config.toml
d_model = 128
n_experts = 128
experts_per_token = 6
d_shared_expert = 0
activation = "bilinear"
moe_layers = [0, 1, 2, 3, 4, 5, 6, 7, 8, 9, 10, 11, 12]
normalize_top_k = true
init_std_router = 0.00864
vocab_size = 10045
norm_eps = 1e-05
lr = 0.00212
beta2 = 0.98
seq_len = 1024
dataset = "wikipedia_en"
Below are experts of layer 2 (counted from 0) of a mixture-of-experts language model. Rows are named router (the router's row for the expert), gate (a neuron's input weights, with its number), up (a neuron's input weights, with its number) and show model dimensions 64-127. Each number is 500 + 50 x the weight over its row's rms, rounded and kept within 0 to 999. Numbers have three digits each.
After each expert's rows: a language model's description of what the expert responds to. This comes from a sample of Wikipedia text that the model never trained on.

# expert 49
router:459456479450459530490639461456520573538524530589461478499509468495480495537502425491496444441453548495495529499469450414464478474466576507500454579505464399517509492514396545390426450431513522
gate0:446531510505439467391448604470491551516507505574514554515414488463555519561510563424510471535462533496485594425519532436386512478483525549462546519481491501482474407473571559464482506412456390
up0:540421382540463540625508462495467548523560389422476490524581414496382490530470511506468455564471558579497539494484551536491478556513586507527473498518384556514505495498426487591388461556471594
gate1:500624427486523466451422476502433502359481513501450426496450558472482543524510561610543470493506560489480486516453490455552494565514548385546533571484488520496450528436485473527495480461448525
up1:426450503511523492534572434538432504544502429532517530529525481431382481562487473507452480590533588507469488484536422487470470537565494569462409483519470425502454424586485583490448515455564476
gate2:506499512502481576588525416576617497613510537499495549493533540422506601464545493423499440575453502483509484456405554542481549512517447556501479531444463503553503490524433461484490571497595420
up2:466499416587550519431513505467563519464504545518521545508510506502534470519559480562503487538499553427551495547440491496464493403462505415390398524553569530390548500399522482525446415499470604
gate3:518533472431422537510482568503474509518452495413451476478463445460494505451546507518494464452510505481629417359503588502507572573556524536471520540624487492490581443582473464444409463541488560
up3:575561551516512488502553506556497499500462470438545345510524460521516542558557562578519510466457555499513525373449509555489606508493525495452443561461396499511527348537506450472462518509593597
gate4:479463481442522389426386537471477488464553526481480521509468523501451543467537484576445416589507499480682616439468516469409430500489588448472443526525405454514407479500507579506554531438480550
up4:609592463502449372487554527591476404470457395471419418508587557516395544503491519508454444484461509553523457472565474513543547479510503399448495459478473464502525583516559441527437554495494584
What it handles: Mid-word pieces

# expert 24
router:528511476490497570529516483456472454498572537453508466545509426478540539566590486545576530449488529581502506487461466481531557495528534536505522447453489458514506556543453520494542462546537543
gate0:490450568474472480508461535593517514440563383591487531528540506495530516454527470413474580452512491535473478485473551460487546549549470556470545482541425477523487495510492364506453540611474577
up0:455492522543476498475594439493451514510422505460524513517386445529519543406483538543492478551507493439480538550471537512476513552502546485509530508469563570362458461460538547539522550478588509
gate1:435512411449448589508557500504486499453547485578465326523491533491499517493505534557464524533508573490599516542554520478435496448430486568544572528459497531396458544465494587512543473535583551
up1:476504439407476546508574481467487460506537481524430487550508499523494554496457558573392527481540487543467492505550442495475528511506539483557523523454465507438433581546508568400596488486534521
gate2:543442533411437537468511519395502465494461477500498485532602471469462575499477514491582442474540467590516625524448572523503493446512489455553474549557476502527526498486472486496399506599544544
up2:433444508487505493464489608504495450511488584497558494479508474561539402483473417467532557543535389484562476484558537457470418520457549486475451467564544493457499504598509486561541414466559457
gate3:503493398473440568421456463552556515496467504433433453461560514527455592517477456462381513494491545591491444497552436438540436486483463494535509556473519545544479398484440532456519437515618549
up3:469490456527476519530516548569483538558415479482485455455497523527500465465447533452426605477413431518580472508532403588514496529468514534492510451509559560527511402398506481434450536473633463
gate4:471559513564504582495604575488505523493498536416528439504521474575523475431509540486443588442537500599505463514448455506488469440520529504531564390450447487548489485539433451540563484518600600
up4:465454524610544464540515501609619408469559427420509546547502533579449438411484489493473592550565523544455558485504574481516464470489473467487470456549535577517472530503503422510528522451465485
What it handles: Word-initial lowercase fragments

# expert 56
router:497478502480471484541518517518505541481474529521446500489489537525489485499400499499388493515499489491491511480468504492536484460449512498562483515497498485479509521498490500469477481481465523
gate0:523580501473481540438498478463540385508430580510360541499492589565492494545525482614536446515516479543540485586545434504471482465556495498558512487489548464505598533572547465512457462464486500
up0:455550530505411458570478508623552510453420387534395515502487467504500398617548502418492448435517432549472522498510584438521405540543524523496452526552561545557535523521547475528478488562523579
gate1:554430592562416470461532492466477451558428567458485542486560449478591452454492433460413440512478483433406572543524547422512461513470467580469529516464553478437532520467541530472475669500526464
up1:513471491456546477444429573455514487536479532488418508548553484521552427543508601562467461478530519512530482636503489398444393433487587575458499509517528505547489568537577509496557455462593461
gate2:471581491472515516535432541489405510489571509525562380452505566502536492488506497470510533450522429458531513480436567418517538476570413482442476446532478546501479493542450527435436532462465499
up2:488455464552527510566437530575542443544487419434457587486556507615550551490513522429464423546582495606521566527501404488564426531465595604534459509550524518562420478513463485448533541486544470
gate3:480496420492675558564456512608449451463525480567506569475466559542511551437474517397522483519538404516555503482507490465516437479525522562510514511584519491549531460453496524512381546461412535
up3:386564585430469488522535525470576518523600574509507553491475515536512439481512529484516507406461502504432512506440535392542447520512490468509423433436590404450531463468428483493518482528571460
gate4:466429463390510530462485494519565426530502492554468498514555409532544444562541536518462462396513478525547554490533452481448492493555441532515526536428528523560541503557505528567584604454565497
up4:421406414508520519514451604509499477378583517467526602598525449490522508446506560459521572525566522471549538512566535501437487490603594476483536453468576510380485451470507501516398471491532538
What it handles: Miscellaneous fragments, pipes

# expert 42
router:514553474583445460501404515509506482512460471474588506523470453504536604431544477453558496470510480537502499552478507479504553509505550509464515447525454457552483476442553502544554503538518476
gate0:397479568490491444552527441454574454464417577505538526476465505400564526489541503566472531428476600498490578479587581518509528546544508533531471564479514584443561515472494460442542532457523465
up0:486477479500528431505529454537506518472479515451501468462554494456493435458531588553497550459491559535543530507491564537507406521429502516455513517449457471451514497537504513401461581541539513
gate1:511542607474562531553565437483529489473497525480396512542535512486476470573541510525583561568549500426592444484503450566525467497565540591572424544484546458452534546543492486489476523573511535
up1:566490397529527416493525475500538476485486558459532534454461492508492458430522544469456404378501582515490493539483584495493546461473507414383509406459549565536509383480545515518489429504574510
gate2:563482549510479467465461439383538543574564449445516485531457504515448517589487490604550462588480477472429522485445501480492538476511522438545392440542501548504530643480516520456558523467543499
up2:433488485492387511500418446473518461469380466474451547612536464554454479515476521465423370485539480470490431558488463531487525494517425501474524576544455450476583511426477433478593424443450463
gate3:602501533484541478430501504515490478411583528478537542513571501530505513495463539567553383498504482490493417520518555425406524485469483562495612506457501480502405384516551476527518524533508511
up3:491478454531503523551471478436487451470542534504502531456477516504637550592478459537457418441461495404478606538479476482593483551502515569534512505481538460435450456545551609373477504511382536
gate4:418567439532518508482498517443566472435459480488594478530497494462549552570533518558535598507504509606471508496542412487534579599567488505586622538471568548476491593498437503537397536492508558
up4:562484475513465571491516474520496548491460455428423504540448420393629440496465561481521566469477565521479506508451499445553509518525507439483468508473464439579518487515431628455489470565487575
What it handles: Articles and determiners

# expert 3
router:434488470471485493531487507539460509552483476525514487459503510511455530511387493476409515529555500448515512428478548426552490472409508515568524489544522549478511534534534501464439424451498571
gate0:440543455492487494526469564580472569556610512451515524437577526484532535507528521545519477549480554546521491475494560483593494482530493535535555533487634446417496435493512439382495517506455521
up0:511388456548409552567503498545525592493540550487444498462553471495488432487508447412491546615602507580486480502461527437523476510525486578348494560531564472466421539515430475505466503368431515
gate1:324418508486554555627490473464493515513598530517527579504520503528492543468520509469510494504433416477428435451464488465511505487512457542479456445474524493465572538460456434516539520508454582
up1:621522478540505549463503551487490571569592399561567559509508604562417459410488433387514494537507440552516486494457495464416524474422453577536478509434559402495525512388494433549485404448548456
gate2:417514474413562507491432448485541529501495474462479561448501547465478506501552591391488527530497486508399504450401522475514592532454475471536392443548580488445454554614593519492371505467450540
up2:478479524419449513488450464577582515451499445530473508512505512535436598490492506506502547572523454523493532473491538473454589467512451492491400505540489413479403442501499485480397500365503397
gate3:507533527465563398507549531525454526533469401476539456514558456521498506504536543478505625530491368539477464443526509463592520454483584596498487613481547585597463584448509510431472501453475499
up3:420527546564569512429576498456438481540411370483531474506545519478525582437494515520593478482524472442512446511510521463477489455490501553521523448475373458467484536383556462562500398513506472
gate4:472507517504469587506555510498393564442605534474572467448452551551492542469532472493546502477418470524569419448483502394477380515531595487520578440520467582591523459508524476574493551579488536
up4:456501404570576428508473518477430513572491428523555548559518552561548481557445550538483510451489593492489490488517469490552557498587433474644394481528559461498394500527619512423521468437482527
What it handles: Titles, roles, function words

# expert 53
router:531541440411503523436504470521409435490598518471576424493567443507542491497525552515493539520496531568427531553559512510464532477440498503527521485445582487500473491492528550443484531435533502
gate0:432424507545485524626401508513565479457552528451408584427500520486527508499523531574468421519539467529527498444393434535474439505549476578463448479584526446459554463522481498474458459487557603
up0:471480626512462459620447542536391500518515503499498452563496548485500515381503429546527524507548457549442389406459429522528409508477501492439522553432449546425453538455554544562499491435405481
gate1:465497526537448470487513444519639493527474551390587520482483438439518513466536480561480489522429535428456515466534586547520553565549520463481416598542500502406540332555479466539516526578485493
up1:468490504447506545504521526520549483430505578529513399510551523538514447529393510456465504411428352535399515455515495630465439468423396507550527512451531512547507515477494518466615493520505436
gate2:495512528507547509550557535502552470475523517503437583563408554614460569510481522471590449549533487523442505586553563518482509471502499613510532488547521486490576471563506465567446385456489500
up2:455463394520484436535430551527504496527490413578558464503544443542436502544510485550461573526479505495470428467435505470501537407428500510478518417461524536566430464499441389521498494424460513
gate3:513522494512422490531621508495530503394387470446384481504527593508531503405516455454530555398415514448506464440558596583471383533483464507553443455475540492427453418491526397470461449504448504
up3:615503491407441458461474503559563422613564543560543405557552542447496553471490532458540529514469551506563483560467467446527406481482481475530523487412540537535503532571531560593511500467460457
gate4:541431555508451379513482448476514524533460543538571487449556538618533454528444529553484546517533550520488546432554516474555552506540419434506441365537448525589506510556571447533398569472517533
up4:438501467519540511518509410505600630442519483539524536481391497576422575531567541510580502463562466558456477393521419480554495509532535526458450546551450548513495501491541497550436535444477405
What it handles: Transport and place pieces

# expert 47
router:510527508479430572515549470491561437504461484427408531563546472435512546517464417570571551526494461545585518517495460459523565396561472448508431518508448466465538518505406484483506455473581567
gate0:551471525605470460527472477403529496534479475541531486424581403533493527439427461509459507535457478452552581643466475482497433438495430490470358436524439493483452588509457474446554457475526525
up0:493549548479461475558433559451517525518499448532480504548445453509406510415465516517493525474525508554554493429414476549525549522526459490443509455491448639509531513478432574475467507627456390
gate1:499481548499466590507511541526448408485499545525490432510575550579584556509564477551475396462431520453544502551590532448518443468447529519476549461502465475548453492384484593557489414438441491
up1:469555450497526498485414403482519487504538492475449434536526546512466478567497478578554568519512482541558543504512555494513587526496553514540428537506526426574426572502458396526484409500461464
gate2:514584539436500428590551418449576518476483443451440503464584458486522566522595452549502542460478506528559534527488522531507534505541438484462444515501442525532522561542440525513483540574486431
up2:442374487513501550477482614524522546463596465604606500467480481479425480489454497455528477441421451513393591461462475573422491491483571581549531546482571479491535466461564484512440523427534565
gate3:456493518542590609530479535535545519456592420418475540563503529455428558533552496559482490493517585492446598464522472513599611536568547495532477546538367466520444524512442444521545529484485495
up3:539481390479466516421533532517491507523580545541565486541519479542600464507458519546447427479451461451414484498546465481478450513494501525586581459389544496529457536538589471451505520454548453
gate4:505522471534424465542499453468511482523489545490538462439449454488449448552575462533448520519501432535581498492508422499497526522469491439500480513454574490548533537455424567506554464527513532
up4:487397542541467569461476538485543562520474451544542599528542548532514485521462462361507451566475530448436618422442544547574585510482464514462444576401442500565570461432548462470510445524483464
What it handles: Mid-word pieces, New

# expert 14
router:523405585552513454451485431491505548532515519541451478547500493498491497488528520504561506518495508497475485441500443511509519549478522516498495426463502507504527513393544445566516539505527486
gate0:461506478591428446503455554454521530449559455486458377487543504487426522581475429534470522564513481501556519535492455476522526564492504492538438555482535540465490458482504442551491534558467589
up0:520450522462499464557548458429514437503593425473505561465501388560477393493498433521490390559506552444427465459530443593474483480482426560514614492421561510576516468504477485476586528518438512
gate1:441519468609482470507435529480567454572543502409505480525517579450575540446511472452490514556438401519515392563490497608499455556405543540636519536588455448402541518427526480559431469522472452
up1:477594496495575508513554511516401541477529517454495483391430585550492495618490412482532472452576519525479524520462599495499530546553512560491525459459533449530445576482541499462606459497523514
gate2:523590412515443541558455609525548439485477488458474464463586515498469585487497477624511470537549444447480550532525512521486548469581479484534571516540416437487487406529536534483495488539568474
up2:502456490519517509458418485480459438512519462569403594447539472470453486483512470491563516489448539427575558425449461465583429507457498524474408535469566484484497512491459541520506543562545507
gate3:506563505564517380581499425551508501500481508527503447576471662466546473579432426462494465512612522530495451467572595510518512482504537465490454490523490481488536475488551501460519528522461428
up3:533494550592483693466486536424509533473554476540579558493458577543457498505563467495525556483445533460552460555458517501440479505543534551511590509529493494612468479442507530519532577492540538
gate4:443404512528517440562466518519527488432406561514468538459560550412516518518497506504562520535560429536495492483528520515535503464532432424577508410589510485499545566548494507529540536507405570
up4:625522442516507471459485479524473519418477539513462419463477426533531414510399576523579538505498438586483512546555464476459474474562429575589567513485443413453443555478538548498501573432586500
What it handles: Table header cells

# expert 31
router:521522507603493455506394467501485436533416477466624531596551460476511494414550471509562516445518487470543542543459470518499576582501507542439464509429540438524500448510554517562544568546441578
gate0:502416520475497484492546437394543517591541550578456438506483492572568542536467432518446407536556516436441424460536446506536486463540506485532568489533536502578470510555527586507528549642539487
up0:509523443506511527474470576431566474570570483481439419508492431537577576542486439553523458504517458516495474476510499556502444509623518466512487484577422506520529629480577473547501483541514521
gate1:568483470484530507489520435454459539508485582516442492486423474536437527447508394459532535567538520397448507493471432530521458503613519501518544492507497553485553474531512398375496540550496526
up1:513494501452475574407519537417433557520538506612482471475487487546485489476480521494505580470525531510449450591535559397477556500448425472580456506551535460514443531436463565531376449512552510
gate2:529471527446516495513489434498440439478496453543530545459450557654462546503486489546528445481470485426476486486485515540522479552579497513515593401442540487517534533539533455672525456482506528
up2:567568529526510485474555582555512556541522484421510527565470474495440499525468471393524486359424522495510516542563495465471448491569496544529470468566546431482562513454547432497469483436439469
gate3:410515473546542526512470454532555509508459435420560507599501460409397468542468552415514458454465555505502444504598459520471467533552495444505463357505609479548466492498434567499481525522473526
up3:421530470509490471503418423571572516426458524424506551524483426467468442455475557437488567538464572561536486504535445481458524583363463436506503431494514482544505431519469542370519490559487504
gate4:452454507540540490508450539626527478533488460555566583437446429459505465450490482394488485443509486489525511449446414487490526521500460408510502414491536599403440539536538522523520505504489532
up4:646521508543417464490444509475473533510436496453609477447461462475434489458463491513546420413495436498508438488564547500550524457471440560422526491515629464580474459570583445587525501565427495
What it handles: Determiners and row starts

# expert 30
router:477495570474557544458559426470472488502466441438505585596438580431462562533475600405484592435471496433460491462461551546516419519517577466466547466508501402569535551452437456533467485537531461
gate0:562473495475591507548587444530398458534461383485449387443543517478562453560465558499516532530497479422523479462449494488509551539540480460432521483471420467485583576504477482452523425465412418
up0:510514503396429500509442448429499555430602565517442441443526429485583562411434523553474524468540490572428503500500501497453473501506526593553464485539451508542526498413412349503507512491576486
gate1:492545631452553471481587499485403424465481455557504534522557542488546470434424576451465582520474519486429378458523563549489526504452579529520507502439530472573537496552534515491541450409480478
up1:524423467586390538525430523492491451455465516467500488455477438511459508584565460466488380442554462519516541537548517509458517520522491456502526496516446484508471460465585472540517556530585416
gate2:475467485464501534620544622500502421488566485445516473460500487516528484522499403471437431482581580551508499612514521493475546517438381508475556480519500530440535556582491432489534463381510481
up2:552445549517454433414542504424540464387452424519477528566476437468526579494543538457530496461549479492459533537474494452524479505481466560540597541482514504577596589486552497530566427534456475
gate3:370419507475501520518525556486544573507589508495424479592512529571428510556431506428519485452566582564405547587519583570532512465504475534560437552499600525377536415483516534457494535450567456
up3:443449499440431492484571510499436468527428423477473511409527546513528469571449533470435501473397486538508461521564514559498457475401450433469503507476417406482470547515479436557437473516433423
gate4:606603410401541567574520403545500577447551521463411487476587503514535558546534586504501449531472578475444496463467489497520524455493539525533451474480442507545515525571449516478479535530490552
up4:431417530537419352474546561500488477540450452453540566470475498423562458486532487525528568530454527513527541495478517490485500469380433503387477510595537517398527527455479435509530541496471472
What it handles: Music and award tables

# expert 55
router:521497484440549458412496462454464494511481564491549530561455441495492538468528600517536551524495517475451466488468519571526506517547496457431514508513534504485464463494549499498437515494479425
gate0:578595574458524535488494495599501527531444602500497591562483520501478535511443553602461467466403463569489471527523546557525533547527590433470438445548411509533444455473379546519491579508453528
up0:531515547495457523598467491565431509504504498477479439574569576478510518425508468602563543429452496490539489470552407498526458521543434492409441572507476565526581531504500498496441456533552494
gate1:524452471373450470475528614463515517504479574445523482465412418491489518533515547559491537378457483440434499495497521462461500471571461440513407505521601471509497490499489488573488478435525481
up1:432512423551519536463498514542428506430516513510429534484485425490464488573515537555497470453427511403465435517446509419463457406552385472507461490510440538544534512500529492544478531422425524
gate2:466479509422583365565578508534538475541519547547519477609520544543551520560386550473480524432528578444517466534552520624459481512457527409510506491550458480453556503522523562449500422556564543
up2:530524462525507419546469412447543447576519450487429464567612415506485545540493437513528501436509473500459470398515534550477495493483462575474498534473452463391537516533537567387475525554486460
gate3:572480467545409493502436514584621549601457472451531563506521400464497512540504472478544483475573478565514530536565498402454453419434523553506486533489516529455496477471476439455548546476495446
up3:517530447595497481574470505501519485565506461475553514510562442519497475549551408479590476519579506501470520498519461468481493520514532466595446473412556594491477511426431461501494458538562424
gate4:560380496513560545437500562471433510533554538570512540499447382507416439473473526546520551539512585486551467482489412467440528468580567555557509553381509584611433537544551475488555537472525533
up4:490547515430443541537451495528518520485472528545589509517468529514518600411463563515491583483540499497468480457548466450488488478529494457552532607427471582521494603603504438551534570467540530
What it handles: Title words in entertainment

# expert 13
router:465493513494472506541506511514489515479473518501460506469491534544488500503403491494380497525518485463490497491471519473508471469457512507553492539524491498495515508504489500469467475463466525
gate0:453464586566461533500558450515525498510469573469556600521431397513519548521441468461502683494503392463538551461482506606502441498447475447440561528498519536491503504582549495453510506492452591
up0:480529480484538530484543502482512445485469533536537483500400484506535452583487597494525546485463468489459473520493471559492406510569548494455528404467417458564456560466536582453482416496488576
gate1:583522560530489602420461448416510563548557636535475561492534472523467376547506480659575526528468510503532493476492460416448524517591544482609527487480561568490519429584476494507500490496513503
up1:451522589522444494480582532381509485566405554452452448510566526468440429518537570587520486564502546449543436520462508527619444546541383552555498506484532490551452493486443495502567497482446570
gate2:618495478466418489484540446471517475456492428487533426530489470512451470506551609507542596529449606531433392539513466474591398525520496515496498502428443448463420439483503505495577550525562464
up2:548500530505457540463483552487494530465510470563504483461481502581429463497498449582559501580504411619390532530408442566659459447485447503526459422481513493556443452492499504502479451485493477
gate3:476480464426462511455496462430561515418551424466552394477421522555600456512535387551477549394541488483574594541555442466527506520483493468482490507551516575494499564448528387536521501420507524
up3:482463479451548437552548504544473517427589518470411469500564514520507544464431555506544409461458508466534500451518421467558581535422498566453500518388453518531591596579487557520537451601515568
gate4:461483558555376498521476551566532467562394470533537496539461509529492535469518508512414448405458500495485561394537566398525435522484497501459546469523488521506510476502484534516467586519493640
up4:528490498460572441478477369469414550533508504440466424468457386476510498494450553434552538508535554553431388529417497580375547454471465488484528518450470449493533497403414453587456449450493421
What it handles: Table cells and scripts

# expert 63
router:492575506517559458515579523577445580427529464478455463407553480397453447477467473428377459518475530431519433443407488465518539494414531433504580486498537504487548449554488510490531504511474446
gate0:449530486486554463512614559549554555416516485410465524530484473439384475520483458474417439556456549486536523397379397485546479427487539441480478490552477509413484434530504524499467382528436499
up0:521552456523605499507584451491483546406579451492540524526467514485524483466504435470486503449492440469493420441422519462469466461528524372410458509483519479500519595593412512539545489549512578
gate1:516506479499547501472531412533488567650559542585457479510523539479390482433487519429511494498513511524402420571529562548446489451459513490566495501511416511567503403403420484546510488536411487
up1:495497517546551485509471518496455514477509472591497529475522492574525578492522599412534481454467413572482509500520574418484465409518474585556451486427529562582449551411537556557440511511393539
gate2:507482502475537486508474505478512500517401479562535559520409530469508514526462530436532501472509520480586501525376475534484441407526579535462462488476488455544407517507387508423561512536438590
up2:558423529565484534529453466433588497533526452495581546558443483532516509520545519602534543444491499483565497528491485516440462471513535558513451578475512463532414609466450583491538554509523569
gate3:617464527513359433493434494561423567473523516557472543462469444497486497486478526481492491505567411436505528516438466490462467481459458490463467410424442618462451430472499543547442492521508460
up3:507525529525508492495568483522499521465549478482621494497476489558442561549446492495497539480524543534379358474556536541441549587466577574480546476463474512427599413542628489520460520546479495
gate4:518511601439476520529551527433510492384523477471397486487460565454493473545487546443450517450509390490454438465480451570513535492442435516543542520503480330534536463446435509474434500549616504
up4:451470453534447512464522487526447594450450409461481454470505550564524486448435481497444490587526518491423440594422506568481468498474453486528463475464511518538591483424598538476480484439505469
What it handles: Personal names and titles

# expert 37
router:528414545459562489514480558462521504451516533517432431557565442465529419535458510448448538404505481553463492484500494462460453514496565544402483540639469466495591483478373557466569500417528447
gate0:462512506497508478575561514564550554501582406499444488527519500440518556481479532519561550585405541533491573548503448531598512456516479425586517464469521560493414447441503478490538517479384460
up0:478556420512418522569378454482532477542586544446521478461461428528477472537557541495552540527519479440499596488517498573462524456499461387619528448485498590529425387517494555442562506486460541
gate1:521419482497504374452568462525552520591525458513460437538503505447416544534545514435490497482481501521426490582486458446627490587523511597404435555484489468516491472595512563582584516450459460
up1:455368518374438438469575466467520496517499520482484504482442507459519502490510525563476509467381441423462417478427591568429435509465577509427419460448445542396484535519473483466452499452541495
gate2:448552462461488491553442511520467546501444527548577497445538439560452441485523405458525525553482573467517472563432499523583456468530433567541466420448421553490522583458538475460509463561573596
up2:474567546512556388500475451538516472489513405498373407612482493434476496531534499480487509518589487431565471513495423410581468507489517496520444514522548441549500504489524534529511506430380547
gate3:570488542466573493498511513497480520534567527477570459544406422502454600413523474567512529472392491548584443481510492477408448500584430542545524517384472553468485459342434477556526494501518501
up3:485429471582562478477411468391525460503496479572483556478506556501470572566540459489499531556533411536536491491579494530573511465431422471379409581516468539521577498481483508459495469524432356
gate4:477542529516465481517529525548377513531503461446489511491517557519514426572486559486480497529464460521564576488545460526499488585460481532595485526586379419517575476500493538518399561425486486
up4:563449527462525444491529534661546499508453500415573515477494470362502525550450531400521460563516424418478439407436480485514528433503405485476494457466454494486403543536458464461527505455546431
What it handles: Capitals after breaks

# expert 29
router:507589453605445420499422537477464499512431587537430561448500554551500557528455516544427478525506455508582539488475529479507559497431475584524552456508458426537493572372529472540492522470535564
gate0:501520522551562504527526369587434496469571401503503516550535486484431442476437477589460472547608447475536525528511532546490523534534471491454501507429493536517492533493474499437612442492512395
up0:486513462531518491508457590452506396475489493470559464487448462514550585534542473541594526470490549473494518508551488572531488467467476564540470567513412452529391446420477521428533544436544517
gate1:451454601479489564523462371520528549523442479475536511526468507468575507482478541435465598456512558659451502443532531505443534555432514529543476551533560541547544434570459467428514586547438502
up1:503469482562475444529534516508503467571567544472493521428497520479485488480511517485537557370472496439600518532479440528529504509431546433563500493498500447399479620526518466552501543496639477
gate2:565515424594534527499488453509524495615524528507528559459426411500418506494561538526460575546598479477439584522458464507529476517539523465535626432588474515485501523416562559513478435440466488
up2:437566459572436482496503605529434461497516578416490583472488496441470422587481435526488448486516486426461419520463476530480533435517467444416482465528482472458491525436509604483477620507531479
gate3:513461577435557535547539450460437461423510468478482399576585525441469434497495441612607434531407428508518506471516498593510542592477523549512494494432509448452552485579519512499522479471449485
up3:504468497486537422481496461435475572647532471473466486482470434550574421556492512421459576454537562384568517525442587541541495573540489511574470463496514503504420540512583541522548528544536550
gate4:592485453582504409477483425423516639538437581501455493460469502575477483480458519449543445402515618501542485495466463505476512502441439559535460474462505525510518496513432479527463488535543465
up4:536448561470497484396596493460483460477510519519522623491524456479445444487456502608468469566523535465495497444502605347609495453505499522614483453525460469522506567477520523485461475499449412
What it handles: Table numbers and cells

# expert 45
router:456559491587514510567413444528479437501480473433550454481542514432525575523475483478516627519539517444404524610442463517458561521493483484463581473426497482451500479493419467479520435508604497
gate0:504491485527536484513527517534559430468509524476530553435536533552465579444532441399508518538446537476494535505493518551492598410401396404516505501478542456497447437552449515497463473616520510
up0:522512531556469511537463552493546474496532487495466508472547480467563496394390529465504532458432506462540499501539429510381501488411428516504463522447561472411464483481598558378528530478558487
gate1:484523446444520492455509399513518571506511561405525560492430515483478492532521532475515396416489542528575529475478465412392478502413570486458423406485563496446468499489541599528550525514471548
up1:587510455477557503450575445478458559526530565409504502580484525456565495532532542513494495439467456524480501474513509505508383552503510499503443536500560456468486558554615537470551428493509495
gate2:458447379534498479483521460486674582586429418419492580500545524468557476544493484463482430476524503495545554521409507468497447486480476460502430525496518391546496597509527547530499556497474609
up2:493494513469507472527487465614487481476510435593404451506475482586527528583553490485481526572618431561529540566492537509445531461565462481494559393454512493544446571595564446452497456490583467
gate3:558441467468505460573559572540412530460552467561559486501485545564551526447526436500501552510508428435528582515552552488442487428467458486462543532634531569491475419549508504552422419474471450
up3:444600418543538535498517461508561483591522554507545523452507414440391440434477493498420520497587561553561462490473372512572519550551519407435448537514489436472533448518462459574600554526470447
gate4:463516424488470496532503436519567451427486523420415451515607450405473492470505500578463528466514506552410545554486486411452478534491518586385510572562404537560442564464473551477500507495539407
up4:468430438533545448520513483488556515484493501502516522485470484417501400499466484498490540453477490445473500557439450501514377512469488495405554538525473600446473552455495440444527491433466481
What it handles: Place and organization names

# expert 59
router:539521535498487500388594473441487506506440509434471527402446410479528490501493611423468409504480468460437478478514520499461519560437559446446611442504457468461493449493538518384445498508558486
gate0:492522548597510480467556570562432537432467571570450551481519494451573498556478485590505343524507524436551488528463447451514365477460516477545523575493531557463575521603575484409550417501531524
up0:611545494486488418450550512437554501446496512412494446408589536480537514487424576609468465443385600522507469530497477508567513541481516488449533459540539486542487498545481560430465533582505486
gate1:430519426358529450515470465442491520506519417472525444521562527424487518526552491539524513472522527475519468433402507527464440377505424501486498565649545495508548524446401543457500520522468563
up1:527491463463491518507560480462555461532438520494512532514474480517619510528460574438512499585399621514507498539501519446493455417584425562517414605558471554466467513453484600451506468549545422
gate2:483522525518506579479519520570555528473461463466528495528501578426572456528483431429455456484504480475465413468514541480480585554432450522488564502399446512463482507584457431469515532488479533
up2:488435533465514476441577420425548523552474589602446526386556434459533538543523465455500444488527443509462476570553540448433517535534520534490557469401465536460477483512528496450450500504420490
gate3:540567426542532491482521468585505481519495641522423562452463500573520636456526565474558383439550507465519480565519522532452443559518473503415527514390533455487538473505498472522490448550481458
up3:544516476500460541530482565518519559613508456495499484508550551557459474469517447507525488547397450496487468463431494552458562416485484551597439476423556496439636488519523519500480459476503577
gate4:491523466498497447462505423503510502539510521508470632571523543543487575382444471461515439445539493477609545576480415470618597498530459549444483520449479469472508504509427518492451590503417445
up4:601527572480562392526490467488496494485441524508428548436457557619557553506464435535520489490519531492499502563603529520582552584511521515432449505478433498487496518539528538523507496535451457
What it handles: Institution and field nouns